config = dict(
    n_layer=18,
    n_experts=128,
    balance_bias=True,
    init_std_router=0.0112,
    lr_router=0.00153,
    vocab_size=10325,
    lr=0.00953,
)
Below are experts of layer 15 (counted from 0) of a mixture-of-experts language model. Rows are named router (the router's row for the expert) and show model dimensions 0-127. Each number is 128 + 24 x the weight over its row's rms, rounded and kept within 0 to 255. Numbers have three digits each.
Before each expert's rows: a language model's description of what the expert responds to. This comes from a sample of Wikipedia text that the model never trained on.

# expert 44
It responds to: The, former or 's placed before political and official bodies, such as "of the High Court", "the National Conference", "Carolina's 4th district".
router:094133160133127125150124115175144091158094145117137087155103175147092113100139139085162128126111133144086105166125125105134171155138125157126166114103149123103163108112140126136132153127159142130107173166145140083136166162099107174116101166119105107119147159092112134113123132136091144136135124143101176118133108107104135112167134096144098116089124166144137166131127155148104093128134

# expert 63
It responds to: Letters h and umlauts or ø inside German, Finnish, Scandinavian and similar names, such as Göhner, Ehmke, Mähler, Lahti, Kh.
router:112094133124138106111181101150128129154132106083151112084134150177100140107152156154094101158129133137132141142095108136117136116126108114112146127118131114145109086155142150151104146137100140123127119168202098174117081136148121114099063085122156129114141117112128158109150109128159123138131136139099134086127172119137136112101130133095127161162107164093139111083101135117151095135115

# expert 22
It responds to: Word-initial prefixes and first parts of compounds, such as sub(merged), trans, over(time), non, mid, semi, near(-fall).
router:084149088145146130103144136118074103137158128127093164159158114154184105102111152178129126160139143148137148100169170126143105107126126104088116115146122151157107109136098124114136118098084139143112080104132101150113161144121093144099090137107121148102122157140102127144123132115127152142090136162135130138124132115109146111171132125106152127137093091109152118181181096135132138089130

# expert 42
It responds to: Verb stems or first verb pieces after to, can't, would, must, such as eng-age, aff-ord, re-op-en, act.
router:115133125141186149100150101117144117099179107148114144119133094125137125141139114101096123130181119131124137168123159133153154186109154123130111135167108152162173134085137162113136121131098166127150147099174137135159137110145141103132123149140140145119091155136152140105156068107124135094123110110163163145128142118128099107131070162108119124127128127108109105109150110078069109144132

# expert 12
It responds to: Capital or lowercase S and s-containing pieces starting or inside names and words, as in -s, Sup-ers-axo, S-acha, Wars-aw.
router:107126076124123117110155107156158099163140139102115161128140117122128090139127112096122116150151093114124098139112158130125105113076104129181179087133153156125142117150129161151112139130112141131181149139096093176090086108118146106092130144116116109135108185110171110108130116143144144094140156115120128148163129115136131135157105121157134164082177108128134163084109111137137118120119

# expert 39
It responds to: Syllable pieces inside Indian, Pakistani and Arabic or Persian names, such as Raj, Bh, Krish, Moham, ak, in cast and results tables.
router:131116130112121112118150122170118100109159141145150158116101113141101142098132131094114148128114131061137150152117157123149121115137095145123093154152171143153161128123094137137131144098116171098114106102166163170131060104129152097141127104089114153138144140154113116120127153125116128162137106143098114171124151112154128117134069086119159177129135157137109159176113127120101098089127

# expert 21
It responds to: The word the or The, plus possessives his, its, their, starting titles or noun phrases, as in The Mandalorian or the first film.
router:075118137117103071143100126118144151140083143153136091147159171108089118119130112126147169146120116073094123119108163136123115142118104115104149122122170118113121137127135161171130140155179117111106152183135148097135135175137168108128094147152102124109123097142155178167126168110136093133144143123129121144146148108102101126141122101103111164137097155111129139146103154152152150131158

# expert 46
It responds to: Prepositions linking a clause to a following noun phrase, mainly in, for and of, plus After, During, Following.
router:140116130118139099105126108117140098097142142186139120169129105127141087082144138156118139133119123130116131132117076130136097087087117156166101082108156157138115121129153100114103164164100152107147160127129117108107161114156088129141155142101152150124117102108146173139150108143118096154083114097141166088145127080136113150131125159109092123154094121117178159158120117124115158101124

# expert 16
It responds to: Tokens in American sports text, especially city names in team names (San, Los), touchdown, -yard and table pipes in game results.
router:125124118076149162087178153087119160149133136151171156153177124103123122091147132088144113175135136128096152136133119145105157145147116169138134144121116117119091148089131130105127140136120104144134111100113129087052081153119132112140150158103125086127104137162081132128143157172125152121157142118173127114110148115147111169150154126148138142121113146104157112108122136121149132150150

# expert 50
It responds to: Backslashes, braces, subscripts, dollar signs and variable letters inside LaTeX formulas, such as \frac, _{, $p$, \mathfrak{p}.
router:145124134176164093182108098108101117101128126107123121110129120138114130131096155089177116128114119163102119117129143121097142113095147119124122122131148124159130135179159137141147126074092126139123087139111127159153139175160118085116143113094093134158091126171105155131120134156152167088158101151121166119141123099148144118098173146153172153122121099155099096149111140096138133126136

# expert 3
It responds to: Counting words and number digits before plural nouns, such as three, several, many, various, and digits inside years or figures.
router:108181145098118090120157097109097125110123107136122111133178116105116083102149103127123131134095153111157168139128086138153142147170164170173111102125146124085138121107117135135104151140102112150143097142099131124139142183115106122126124180123118104122125113086174142138156141118124101156187172143116145168104124119090130115115107142090122114092115098131123106142125137126153142141172

# expert 8
It responds to: Capital letters inside acronyms and codes, such as G in DRG, D in LDH, M in CPI(M), and InChI or taxonomic abbreviations.
router:153151126125155159146087175125100134138113107108186087108126147162149121130118134137122136148106102131105097086118150101129109111189146128161142128124122135097101099122123132122173108157129120139122147126159102173123126115151094150107151076147133164137109104104130107127096135110163134098151160120086118106108109138174118167119149176123139096113162134128084131152168172103130121136114